Below are experts of layer 2 (counted from 0) of a mixture-of-experts language model. Rows are named router (the router's row for the expert), up (a neuron's input weights, with its number) and show model dimensions 0-191. Each number is 500 + 40 x the weight over its row's rms, rounded and kept within 0 to 999. Numbers have three digits each.
After each expert's rows: "mostly gets" lists some tokens that are sent to it at least half of the time; "comes after" lists some tokens at least twice as common just before its tokens as in all text. This comes from a sample of Wikipedia text that the model never trained on. Tokens count by the router's weight.

# expert 32
router:480476437502501515476423473436517475492577543550496492459480514506557512567546512541490529560474464483472490490502437412490491570524487535444535520512524507511548577528566468519534507472456456508539486511471581487449522442480470487520488550526546494543485492505475490459494498544494498500507533541458475471473413466430515509439529537516487456485545502621414535525480487521420505526544540504457497527434571466459429523465554439540482536514606541528419414461509517484520408477510561511478554487505449519511568458520476519474451530463474540479513450464591524511517510465561495505
up0:601540475501482493506521538479506557563476456456510530484460500481516582502480487497550437523458477466448513541471449463481421544516467543505513550503491486542510454573466518534509528447496456534384409498504501562405498457482569535525517584535510561490419443454595430509532525464499504519500508524525473514560497476482449540557543529506473458525492507496549507437458445480527533535517547455423542569503493464487490517529502490533462584424562499503460547398440501517491475500452472509485458468513468503541505469559506523556522484511502541519501453512546543489475589496542499462
up1:510572473503460494461523485561519551497563518564521532526496535407513481569560446493553579459549492535492473529543488517545487464457485490466548538397534487476512545461513519464510478543509450485487494495430582546512409524522545455535458422500491568494456480585524528460515508409555543514470497457482424413473454510457510514425548499506513427434444463522513480556541564553451504530494460458500484556524529478481469471500495507529530562522479477493494499429527485498501507407496530536501536423513478521459545543472538543499491556488521473483464516489469426485426565516450513501
up2:482523519572482456499476446470495519564506425489582467498501474409476537521472503467535464497465492537496544479465517466491511506502485563506462488496491470535536487435486499496462494583463447460502491583514429511469458488525464550510533476483472534460463617523579548491540467477494393508485475477468505545473423533475523508476448572482546509460563519522540503482534546499471497550508484542465575479522464497513478572557534496541479443499529503486454438501581419525507493512490450534519618572439489560447451533492446533542434426463529458529457541497535465483489500442525500430
up3:464494509522519526508476450497560592554517440510572464529484497551527552485570509429536524545419471559520532481545546430515493550470497534533425455514474504536545563563541510563498480504472497467462538539537488539507483454529536450490489441494483464569450470439518492534461470458508478446465568485499472558534526532483525502503532542464519419445476521542432427471518507452465475570513495443455493550514482480514545497513506516476449562474478532514539479472462513513492562550533561396503494538565494490492496472552559529527478580475413561441517569495506535569481471586484519453
up4:480562457488582452502457525467487529531566481486586499500514526500439498554473495555494461498457542540460584481490537546490499482456481464515531546496522561527582494546480442534516530470475421497547471494449527491431584473522498464437510462446503503522446482552554469555500484447492496532491483496521497541486459551477480477493485495466456506527510428568536510481452549479431603463533579512524480447567542451482524486443542474530488521487496478498590573547503437452472468516513425434496527438502493524474500511472516464540517585490476532475456506351539530520527442494463512501
up5:449490538512524526502520493523455481453489584452583615491474446458473496543493510479511473417516492506530407473519463488502524484561576535504537587487457496471526532500498461519547490512516533517542421513534425554515539426482484482456509556467523526531495543535503500517400448522512529508463517478516503490514516554553477516567498523500523515499456519521515502538492565446507515534528549552474570445482464558433495551510461450499396503457563496495396576478492499493521501498511546439498450475444516451413530534534474548458516519523514404463539496498526515512521463396442502525
up6:511571421487546552512513458499514491471467510603510591467525539501431547490522490536500485484504452525506411538447505492507472564506492545433501464534527476466556519539618487471506438537473393554535427518473498524408514499440408454497538563490483452452488479542557469448477513475464532489538497548488539480544493478493520539484439479458568547470538513506481547522501537477490478510500543589426478526450479494527544522504552531513472519469525526514569416425515533479487525507524478498535478496469499524477576529537513553541436487508502509519490518519490502507522439621555490534
mostly gets: " Cup", " Total", " Gold", " Team", "(s", " Award"
comes after: "-", " |", "|", " •", " (", " National"

# expert 55
router:559465562438474505541581491433502458461497513488529513443466497506527540530509531519476542527543474452426568473500457513416479549460449537466484546484461534509495438554491491556487450459504471494551516481506519563573559510507486527496538480439516524534583520535414493532546472536513531392459474534558531503503412508505495434517411521455486528499522565472517525474495465522532537484492610517460543503483576470504530484509424525508485460478550543564500488508483492477499446486443416453515544504492434513525497511504490491424432529455513546440478543451472571494485542588517510457
up11:482510454505514529541525484501501485507454510430497479517454522479521491525482447540493454522440512573511456538536505507514472461525563474522595420478559503580462470468431499449487553511487531451518480465501573465591546575496543549502432559497471487455469534510463516526492570501517537507477507423529468557460472508545443430493504462447558582523473479586537509539429534496495496534537477530516437474490411545487503464495528526480474549485412451520406456516433569572560464445476491527472487484544460513519501503512567571523462531503523543484503486531498514517543492412469516561
up12:505534460531585495473452464489513488460512455530501498481517528480547527471381484491432552521483558503483506496545518463535464476481469495428476487526507523518494555522453509545529528522462470482463517431539508488464557539589486537414490449547476560481442480523533432505472453548519547477481497540568487518504485519537470511468551443547551550442453554556477503471539464581561449353487499531471540399513504491507525513499561530539493454453537516497533450516491560481575497532453481487513478459501508514552455481508488480469472541465510498442530536533472543488547503588428593455
up13:463461438527552441448517530553500523559540483458450549556493504494525581494507485500581478551494471509474543445467420470428513545563495557537512487467576476517487553506521481475495500466507498551450541451512485583516460526494546484498603508503555529585529441489467482516585473517506549538487470556536517513458488456522480502542465488529517578501483520499504504509473430434542427462493532452467550456443466532533491500444508512485471545538538530458450557551561425449438506489543447468423465486463522547524536448461504513489516491441512485516480551525536599497511411496431477504
up14:592471573426494549564570541464451456520440446523475478514540482506442500510467538509515519493503472444499557532472486467572568547485458473494454494501550472526484514483544523500473462442448504561485471540471511462524578467538489498569484491487443470513548492474585507466478536472508476493413454513551508481512463455484506477493469592448467591511471462450407578520497519522527522512515524517588467528484479541424434471500577513503498561519507493500490446489515558548549516531515436566506566501513537533498489438568473492511390474513537438490455545469495526488488554524475503563
up15:461568516473495490571524492484550478478576466507510458426458567441454531526552467527467482489477549544611491494551511530530430480442528484464461359486479471514506493492518553487496432475415589458547507478466520530493500451507491436546456544495502431472499561474531488469536527555533530442501541449520524404437467515522466480521576476518514488492541466497427537548478580533531502537499483502512502509558501504489524425476535476474497414483590495538484460413419485527503494538550455552495522532481463466510459497479499515536478541529538468508461510478451537505527466508551452474
up16:481515530454601477506494376600512441555492501551452433529532490460488447539456463565514561437463450451489462542493537483526469441500497507499468497560440535524545529489548491547458422546512478435457520568468478505542522466454552519495483553440492509490471572510483465435502494427483481515502495437541516479496533486503484555472523446470427563445448530528491580547486537503581491538459551557544561490508508481506517464515483512411518562498519519442458481473443465556557501427495511495492461569464520484511524451431522497502505505518523473548443484502575545484535512488464494498
up17:502480512436502481499516531519590473493472543464459506499600492518575514485525478495511491518501515459544551500546484518448552505519510510505383511488530494455568499510478522549495510476552550505466601453471473485453493549494491493506581559520542528526490562521514461504480510415488417548528490615519541492442561481583510456434547508442513571484535452488536411563538517476457471487529522563489504566490546511540424530467394507470461473520515483493470526504502465457538497542488513484472530439475509446467467573443497519507461487437412498528424539501494498527544462515505526548
mostly gets: " −", " +", "−", "–"
comes after: " |", ";", " /", " —;", "″N", "°N"

# expert 17
router:454562485505511415515521524410565484490562515423569521525484456533517460504493441554519523585494493502415468509568444456472493546586470509539495483479457526441415460464423484518452611469485544461495522499553567451439449436487568431526503587609576455521492508539511508524496489519510521488509503500555468431511551511520497509503430486516548472500596504520466490525535495459463492538451478515485475520483497479465492486488447493496517455523538508504549499532568496522509476508523497514526410460506504414507533488519554498522452550552475475497458510469497524499468428532473471546
up0:430477499477483528508543524484533487480612460523505491537529460445553564495436442547451504481499539467571551496491549544548497546581604536443471447542578488519519493535478516436451488515470523477529562513463491536523456510524507537530471472522377512518522496516580542543498535495515441461491479559520516496521561504517507555367506513538528494463477520479490490530525507502442507474482473461518486427499488570466442495493466479538496512496492504449527514496504463538462454496518509482554425462477574516531438413497438506387530515541469557498499446443528466484501490438438495534
up1:406574547527496483453500553442457499443475546568537430505539477499502526506460460518458526487534465483548568487553463485457517457568490534541615476441511503511431557437506532507462432527487510490479508491498461496547524502538444451513524508518477476529495549532525445575494443468527486438556471536538491461557487475508510470493517473549494497605495467495508501476469480540501526509477513508534496518542410455461497499494479464457535493539447518459579538479400498400473492534441570501479478446401476547561459512532445440460536562488562498528495534482502554531518507548571517502
up2:517551448514489504513536478479500547554485520484542522488405526512544533561492505458457493607514514541448512479500507432459529600495527442475436486533451538524460400490503470525577490477470482451498454427475434495494537460527430562483533480519523483547519584511496465572453496549453525503524421491579495512515490492465479488428514486587515501473556511484472580531485507559462526459469516446535563487478461513450540506440496593527516449523546493493545418524474505546541529553394497483490525489503455550526482520518531518498468483471551553466538483460511562456545557520496456504
up3:480455570502479488513516532489500543531496472462457596562515458495435444458450571595490524523507467509472526522451493542450511530484486440498596493514565497507460578483422450531548514464518514492508496579564485542498490464479503429447529482483457433500492460428433480514528446523512454489472556502433495518517472534462413483502550516509476533480583494546510508451555519523560494425515463535535531522579466551449563487510481526542457443469540502432477486541553482537510521518519492505462453478528605514479478465554513500550582503539493487541455551504571508484496429453464529491
up4:517512493462430503512519504487545427472537458472542480478525445478529469494483396464499488466544537487507466559519561533450480525501482481492569517533481493515484547437609492490453510422506495550465438470469511555544516410553479533569550515455540541462504496436537481488499562593514482575469489506482475509525517496552480518532477598591481555421598497531502523514507520575413520514421498509483449511516490448457479470536517485507447444468481512454494427508456516517489504448434477505491491505442562545487492508477502510483487499576488496477470515542482493487493470483515515352
up5:522516515486520580494472476548577533462549540532451505447446536521481534522449562455429592483493519490534525547522528517551389496570565551596473448479444504438515456528493450436436527472562496511450466540471543517449495530489562459498498533496515555544546461488530475574493574533478519497472453490556469481488517567473471498503502488473514551493463510590524565515555522499503502495460436494578420525467542489532469495503437557503501445523554513488473531474499510480498506440505503525465488408456517494480539481422481581590459531549470441544479491475454521494521516478529487505
up6:476474498498571505505467510520487477443474468529480509518525497456519498464497429513538499503465492468582412557520545580535559459440481451514441525494496403506457520471460411442493507621525566505558478551468543497489537514518540517501513479533537478534517468518575508509386524488478515540514473520465514494447524505495489471489503489510546541501517412543490527468495486468431467477447492469584515520572437549473426476555462478516498586514500470542437515527485460488512473466493516469509472420473514457576526427575512449493519529554486464453430499494503504447597522456510461555
mostly gets: " United", " South", " North", " high", " Mount", " West"
comes after: " the", ",", " in", " of", ":", " North"

# expert 0
router:511542478423527530483545478484539535471521403480492459445481505478448465538511438514501559480546450460583481434525488470572563503511550508490444495481469472445471551515494493594533525452582518549524476499529544497483511469502544484512504461532476450473462507509473474504552544493552485501518578510501552513462497512427502577482484515513465472458450500580434503515475529582553478516493578551522517481525537439513526475469473527532519492473426496467445503488583560529471475495458453469522583506508463439501366590483491550482573432515509483536519451474521508443532478566480452495
up0:461565499479557573516570511538575501531456446522450481490516476526488481528464467552483471493570453515523495495497416480590541519427509462524451502528458453484522447536496488550412545439564543500496531519480465506492510488480460488497513528482511465505498503523486459523552453498506490493567532544534469506520492512496535557513453543398568497467498521521493496478534487485564525467484526509470417409481557513541555495495435446489448433466525548542496487485489491525473538505544517516483515490510562523483438564555522590419638572573551481474501518477582454487524497464451446534
up1:573577453474512440472529494454490545527507505517486483481527576514485524543539457555401536489484481509520540539507485487462521577470500490520446477470494514406537448455607541466541533538509475477579508478486499507525491549467435548496552468521432461482483484461513534546573531484569474550570486541519469565557519520410493529490513483477536440545477459604462536527502511432437454430487496530495486514497489460584566478571460473449426522487493507482518467499474489468464475455533464569567452529465469525485544450561500491539492552582516512477423524492527501498502466518490483541
up2:482515531495525559483443476501567531466467526522523546459481508509456503550485500507552543438560567487518389500520504489554433502499500477455511501511459441469409542469494505433472481522494522520529493480530589450533480485542551490505511523477493489498455448486548546428509474494514440448454449511432553448471539453480520527409450455482472489488488548509464499423487509553488463516430551600481507493483481532385463491429525492501510540423518443490534558533495454602519494538569431571571538532558563486499530537452455481492470533490515510486445451486496473492521560481486486536
up3:502521466540471440457578486522469507553518549448525484542468471465457465532537595540413554484514556519471479445487542457521387534435442489436445507531514494533430535460402444464518524478497479546515529524445479549542506496439443511543502540471530537501503513526496480465440471444475430503441542559572514461482427513503480496470481500562395516497444509502558518444471486537606449479511556496500472511484517541476517535513534512453465514467542525468458531487513468501541497450465585458485526529399506452482554468486561569504469548550510481503536482509496482490493480506494522450
up4:536543444543496522459510532485512505494518440495441477543401546445417561490454466448525458450492502445472520534565475492537486480517488512484490494475496456570481513514605489484524408501556533469567471533508487554510419492461543539513462532487450396563532526573501458509466456523468498557589588497478480539502455521536442535453497532565496542555540494528532453551517524449509531466481497526526469445535463477504517507521510498451463551514501537451583534427575567463393491505468494542545531473560498485459492436494451524539498539506491471462508531491508506464446534449494476473
up5:513452488518459578410524537474489524499480489509515608532424522519537501482443487529521490506470472583516511501560514398571536579413552510493533490530481466572486530495486474512485493503544511465489515599531510433475486500547476441459501503491485516542478496514414451532505567604518472513569559451493482521444546491530479538493454449459545505489456530523512486549491490507464508448496477532453503522476489559466494407466561503452510493498384526473519541512464513492471447505473535581519482435453488532502457510519562487526511459505568544492516463396453496457494518464526549448
up6:449461456470500487524498511562528397488485500521443523481560467483452438444520497510514472432444473406508511477536481459578533546524491498483518481469431427455500511473488472508583523490462428508531492522387451558524492421559496513549441396522536490512571589488492469479462532460448511491565460494522491505490521497491448558516432456531480492547497470545490525514465473516510515454477536507499590474482423374442536486490499531519536447485470504512547437500472464485514528463514513516486528526510494508488534551429504479458549491480467517522514520455440457486470532477549606479
mostly gets: " that", " it", " but", " which", " where", " they"
comes after: ",", ".", " that", " the", " However", " as"

# expert 42
router:480533535552459473455477462448519489549491470412524536487465498530615465444524417460481481494433569578515506452463496492492455490563535553529484460482466549538522535537485488507510475506522473488496531530528563457623519468482589460498506450547432493486497552485424526512555521524500501528567484542457510515427539482485417591457446571527562494466512476457559498453488457472548523526478430500522528479441484413525471517510510510507572513508533479511512499546515522465462612454478528405506465522489525491556456480557440456485502496466525495464526475542512456467512472511500473512
up0:526588519467505493465450564486544513488518504485454464449590485461494485558526433486508474508449525466498555463503472480497501574477473508481464438492495507576491425529503445442497521476445479490504458502460490516460517471553501507454495502502458493576456459573439521502485558498471454515469520429461488498465518540498474583496470590497503475543446463487559490444528528472516558395447574467488523519502567524458512452561554493527484481455497488469553492516555542496453475493451443437512412545536544568434479497546501427506468518500481465507563412526432497552511509574495510414
up1:573557462557495539493459535482509504491422494527514520481509557502486515499525510575467525489565639516525509527507466507497504501457550473507457485427477520501488489515451498391528461460510448430584464489576530485479430498506501559467497553492403503445546513562508480545469567501482468493538494444615509487514520483516461504498421558577478490545540406462497532531555454457495445447513496456447449506543519440490523486518520440441512549537485523436551486526534507471446525497548448462534541553524481538471473527513478483523509532468539466408485525489476565514490533528461498522
up2:446492602479477528511525405480516493541471474455531559582487532425502520526465519470494526484460545591503457497465529530587465527553529485502489524485457477475476492479508528516426495537480522515525488487520536444495493509491538599471504508508478488498430508561470485506517484565461468468525420499561563490498507415503484556529474509492437473461472496507497539494507490468521505510463511486497491602534532520499428554470489486514530487495553563543608487491465559453532471464480524463552542535481511486608499467510481448446522616432477470542503440461502460454535488525379517565
up3:501488538503437496538533546496424520463495528498445480509527554470441460482498467574498455478499544532453484432455514533485510512486529526509405462478481491500574479415521526453544509464565444579587558495488511572506388515485527510510541525565477451495556502508473408514510509449461478515579537518543484511553514482516508568528452491475618475458540496511542461479494526534526483479479439448449502449546561509526480523466450448507539495502447519458536551524514563422535518539517546469471554541519538476451555512524491460494548402470570473478467534424494529506492477496452516490
up4:519512545519505578512478472542445498519531565515522519511507589482516519488459494453560501488483529532446483438463448478538497523496489513506509540465428526530470542498530505467483462564432399472596541495505531507496488447521505490477547470487455494461458501493463532450497487486513490527516526560548518530476568478517401569512488546435522517527452459564558502395472380424560481482464559479516502516541509472516459510495484515527502480456538542501511582558456496563574579525470515507511536497526487458543473544544435512473456504515466477517559481411481581422556533506503429524
up5:521473491509490529485522499566428452527502512496573460487487472527465558515486513485457517439471504438485443526459505494519543502470446495510469603500405479441534514542550535575487557456491493512494479479527537479485545556538482421452504515492478502517512461488503473553490476499454501457555455552435574506480503542518544513520504410504477467541449577574480474400466490533532542482543531518527536445588474451459563529478479462584508489518494567532572525485605534525517543434469483510515494529515571540496553414504514416467499500471414486493541474493484460513486506567510445449
up6:487534452506566505524520425507534447505496580498430517530526452425478551473534539484540485528491450570514518458484446480536548594491597487441416417462518491515491489523519486479498421464568511488523516554451580465564521414501467466525520450467489473516507517521535517549541501493547481466523540521498514554605535547505466565498531509512473596435460533471516504391479488521519494440571494539467430545528453479519484501495525431495492556456460505504516494507458486509456488513543462473546520468547542482529400486552554485542520522514480493466532501525562442468556522485499508473
mostly gets: " Z", " K", "z", " At"
comes after: " ", " K", "z", "u", "6", "8"

# expert 63
router:555476465499449584459465464487525472444511533557486436555502432530477423509489513537573489507527451442565406544502556437531463568508452507505462493513487563519490545512448500450516542509440524505519553415481547533486487461509464566486493495525500543555497521508447464499483514505518514568496540487504465445459492512556504559506500506487498531436516466573560486567427502465483500500525515506471523517458581445540413459429493469539522516482574435474503443507568440560467500522442513508538535488566545498545450570506505491458508501466554538434450538476525397527467507469523469524
up0:525521431512528571475495510511516436498520534478501491543466503508544493511504495554494534496555464568469416504516472458515472520519573534431441471501465524533480501483512523488428547495553573468471486564540507508557466456501481538497513509471541449555490565562484499490503482454535492466477509525497556516513459551481428558507492507535525495477503492457554481455503590453480470548466512548458551553535457499565417493579572489481475509467510503487499404495474496445523427467396549424474434614491554470531483491463515540477532530494509484496479589505510422567604511549455490508
up1:486502507511531488477523532491478545506495408498508438519538592465474473511569599480547523516463546511460512492528513504478440553507495387522439498508484526488474552408502516468509529502498466556519459524419473527498483474467557532542452532485466436540565583539497467502466445513489457519492483465458489512511443435429498605514509426452546480494497482566425477505500533487407513578477485566473549530508487485587515489521553541553489474477559546451442496484501453442423486575526443528506452498512541467482464524483515603516567493458528475460464490532514473523501515504509485507
up2:544514555508496466438598478462512443569457510552340536494511511529503487452527494456550513568477531486386483478508583528490507445481477486514492577525531520480479515440474489407526568465450512511479470405516494484548512524541517526484480487473463534553486490515472550499453522486486557544455525445543501477474498495635499517501518485505471514470454489508525481515451517490454536526425540504519509499595507502465480506458488488459440472480498551465493513384496456444560490479530448497507516526565491490525564476532441468503537484558543533460508528472478537542499542573524507535
up3:500441466482392587537506490541483479477497507556588497512476523413489563470464529488471481472445515478530489522488494512529399475453587530487467476433465454514512520440453523556502518546468564495517541439416549462462556486559531488439448400521521470511504544482471518516593445530499482540479479506504594547508536512552449497457475520514453482437479475526558490514520478459534494507564473566476482442495482518517476499516518465504439492546523489486524455531478497522532556516454519543535515516513583405465413494532470483596507495517503530456478457505500466481412506460529498453
up4:481481496531423462508495537540455548470468515525421509507490492572507461498474570558473452450464501481480479562501485463566496438499509555520478557400467443523578479444463549464482558529499509480532539498427457486500506488461504503490564525483465546520491487488463497499487482391447527504510447518526525426418526544536519476475450521469459577432493544510540592464527490408537586494556439531468525492499551536460529538505586497538511525470558502409524506516560448537546526380499505529522569488553517535545514470508474486509465492516528516459473517487480469540544515495492535540
up5:468518522464518469443496451446560490512584502554501474576494541495505484488503502539471620508512490514483550525479492462439489500463545447447527449531402495475530483548440495438530477463439449497552513464466553479490523490491497593424454426548445434578532464457488517470473465561519539490518513505548492510552487478530411431477439531491422408472586506512464467497538475489517467582490459542500501477499450549525448532492511577481578462512452513511522502484482537447488556540498510471529504443502531512544503504578520460533423443485484535521501524505502511563504516519499422514
up6:490470508559555479451469524540599547426524501558490467523500499524535475518494420491532540399489499434497478523472464517528495499567489495477569528528511436566515452482577463462488555497449458484497540409460551529492538440497507508434529457500487450472480558523458545438524514538509524546440512476569470439566475524503494493552412523452487517476488443493447527567516572467562456444471455493500456558482462538492484473536521419497563564465519528474523558533487465512594522482512507458555567499536580523450457526535497519446506543492536517471553496492541516507522571541479496486
mostly gets: " name", " people", " school", " city", " club", " station"
comes after: " the", "-", " The", "Personal", " a", "ical"

# expert 28
router:477471529569460501547544529455512561517499396398547504398456484476500498476556513414496501533528552445442485542465490548457506552507496609491512495561503542530474551518523485531530482527468470558457538487479523465474446500465453527549487517506494438585514510524394571498477498475510492470514449495513574494505497513493454562545517505614514420531477568474477496556474525523461487520529498499456502495496513479475485545483539525541499537525519457545503521535458497531452583499536446510469459471503476453495587464535460454476462506501454529529531430533459479467547531439408493447
up0:537510471538492504464460507495490459459554486490569552481569583519473444581468502538584539515458469442552433431518425478446440483453459513557517487464468417462456422525512572503502477509472487494503523541550485478485465477460418507487489491551501479523511549510510467487539476524493496491528423443606530551531488528562522538492480581516514435501485502550570511474480507510491507522617511556522514433462497522504601507481514532522458458484505586424495504456471498523452466496475456482528486476496535468496528470564526466527449415425521498474494447479587508503536487455496486497
up1:529511435469562491478516497515495568535425488458450488520477493562461562481549447511508529519629496513526573515510523483436489476522516455545397494554514452449473466493525547501484515512543541502465525521508441479565479496534527564480474544435479510568495587467493523466406455527461435532547564511534485532513494480522559479497532522493481477482523514464593542430529487506469501483612548492496471459559524501413505474509576479526444547520514478491444505491471452463518564476519426479439487430492542458473436544511486497524588562478512526482524440523486513508480542504505568511
up2:446575500492402507489494472499473502490517550479539542570542515515452485537534568495472475484489523487536552457484455488490466534507536438503516572514501485541506510487586446473536521505528455493457554463477494502503509501571477546521516544498468514545517431546471427542537449432426477460541494472503533458521472516567571521560425564528520547460535546512492515532468534506479555494469518551563422500482503567513570515491537499497523561531483464450456552457501566472508438436515504494575462569495515429476461565496450425537505532562581503471467480534449460511470430495395501509
up3:423573437452512526525491467456472454505496528489440459457495507476542540480560474451554421427544487547606473534456517470522526494492514525522531454524505515475487451529548571518500525511487429515509464524422388496535529583459548560471519544503512480546419522513390509494540472532455464472532521461497498501527530526542517587578517567507528556554549498525546430494507526485518431530496506426450503507498531571479458482479554488527498463473534502522529477464514459481445504467495463539480491465512539613461548524581500437496429519481510512498471498517495470576512487471461509500
up4:533415499551484550560462548556349504503478493465589518458473489450465561534463534544490534502561517481536481500550522548530526475503511517515457463478557511497515489451525496456461455539473456508493555503499495542519464517530445471553452509533463456515481490419483459556504524497437556545497429517478535492510586507512521525490561531555523396484527482465509495494500528504505457522512420454545557532476565539493454506545469437536488477435542557480543488545460444506535479463509410551514514353483531525500509517511449521515509478560487509525509400545493515468484501544474482476
up5:482541483508509510487439491487473501530481517549469504449513442484547435505526517520534541515529474564507584501460449528531535563507521542514462531518527449468468460572460529486516529500538487497524539527414495539550447557464501514539485492444507565510476565539481471508486444418401507569508473496575551511480422451495525461487477541532547510471488505512405504514373512504515534432559494512461579533475539486506475443541522435506479469464505528486426556549526495441493448463587478473519447508477514607458490509591554461469497509496538494461489462473483503411548449489457505481
up6:442527561571532501431402513448517503450475450482573537501503469492471469525421521439533526514499498455477487587497469453526512383397491439559531525464491498519500460465498493483504528541469500479479496580546462440548450481492504534548468461458446511551495563514516447473489456528481509534504483526618459492549550502494417463464522520383479519548469517513529538492479532464487523544526510445508573519508430499559492507407509533518502509516495465449548479564507490520496563527519479521560508499538489525527522482544487494434474476513474511560506441497456416435560515467515502521
mostly gets: "k", " Ak", " k", "ins"
comes after: " ", ":", "″N", "ü", "k", "ä"

# expert 16
router:518538499470517530504476500554510517513538525519589534544456516528491562431452494485487483455496491561506500416478560508399543496533548479559428511466511474473504518467522509558544457524392442475485475499455554550462490466520507506519454503585444478482488498496490474521551535515465501507462495483480553483526442527519445490503467466518472533463442462561425516405459500475521523483520601554577512498548483505463545477555479527483508445448511467470478548546444591512435510546543453494494493543459484472586477591541532481485515500438515513517436484522495529459613445506499493572
up0:504514488535459525543508422502472506491500469506459468547540528531439593516476507490480537442504510442471451478513523483500505510515452508499457509566510451484512504424475548499558493499517541510564471467465455518532471478519517558556482424572500476470487505472414578472583484489507417468492523538464466470533497482655487522502527567514539519422570490490496542438563511362550455465533530459441476526481495506545494447556437473514466482436558458471586506446497491481491537552482482542534495524474518462494473444485531495512455477479463450563526480576532495506463511498555517539
up1:515422480425559494501502552518496472514518434509484496452475460499521502509501504506457489444512544487448601564501518495493464488535550500518515486489461556524443555507563460437467536533509544438456473428501521440508494471515465576465482476547469478575463552474520492488447455538471495502627491559496504581512499543463473547479519523539485457508529522474559464458523516593537474455572504515571524485511516513406533481505581490476508445490547490489534539518513555492530522489448485531437470485465543559464465562515585455543504522452503554499517567490518431506488451531473616555
up2:578546512451521490491466495506538441443457482573492539498508456525527495607507509473498529480513425474517519488406524529580485402477502440507520477501477442559438525513503484504562493497535538538463495511457470543502578488511493449476509421480456453452511472479509538519506538459582530445508511501473533436523514469476473462483486485515489554508568491499468561453503513513524530481598495508569479486536446509428535533517462470454556490498506573517497546489565569494444408468489548537504519453551482415477500560491517548522509528559510436446529545485435458438618494516480494488
up3:484535474505495487559510471499553545483510503498479486498479510550517479423526551481441501503488532459462559564524461490475578478501558452518492443565472430486434501482502498470479486443524512439473501379466568460438565530555372529445504578511447517436485558515563513479479560492446478481509508481525469584458534534504480552493507510566570534549584523506396491550548538558458586495522518473477511508551471533509510505484510461477494487485521562536447560497501516432508452489509519546508493506474498511522466499492501507554505407508526477559501489477523425467522459555441439490
up4:491474552539520439425515518517502460540439423558522473464474441454507385580569516563544519509547501559479552568531535494450500488491498525577474539481577532558531550486549561487537501460483491505500510460514465591483524525466539510483543493474412511423548528428540472530426508459477517507539540465482432510508478446492516509519485476522453475470508574475455445545455514469468528550515505418565533473556427492480499580527499508491489495462553488486500523487569512537542514550514511518399495509479521521476549592471489517544447506483508489563506539477445536529444477542495471481
up5:518546536545504472492397541478500501481542473509583518526452546457516580524511433499545487498479508576534487459512571482550440511544488461479544481512513462541570484564505462470463402515484503474513417448466514572369545497538555462490549583521522456496514514497472508457537553511483439528525457470457504499527541539459475501503486504541512537472450435504500504500522484504515523537503503478553479482507414511502462519444472553498457537599463546512494442487478539461486485525484475509463482512531459487510515448502494452492397515466475436534512451448563450538610529563435508452
up6:490408402560469465521568534488514443509525528487517524437489524546530524546509503516478583517480447451509517500542475521484497518507480485526489458488495404558542506560518472491537486480599480452409506472523511485438494492478557509531492453564511485455520482557546451506562443553500501543501467416471518513537526523444493442568485442462455563384533475444491506540486480526453541561493487521496416488514532582506507406465556571454513464460542470523555480518445507512446481555478496538517471560528574528521472467476480513516514479513500542495552583474521570514489528518491465539
mostly gets: " first", "The", " this", " the", " This", " The"
comes after: " of", " in", ".", " for", ",", " to"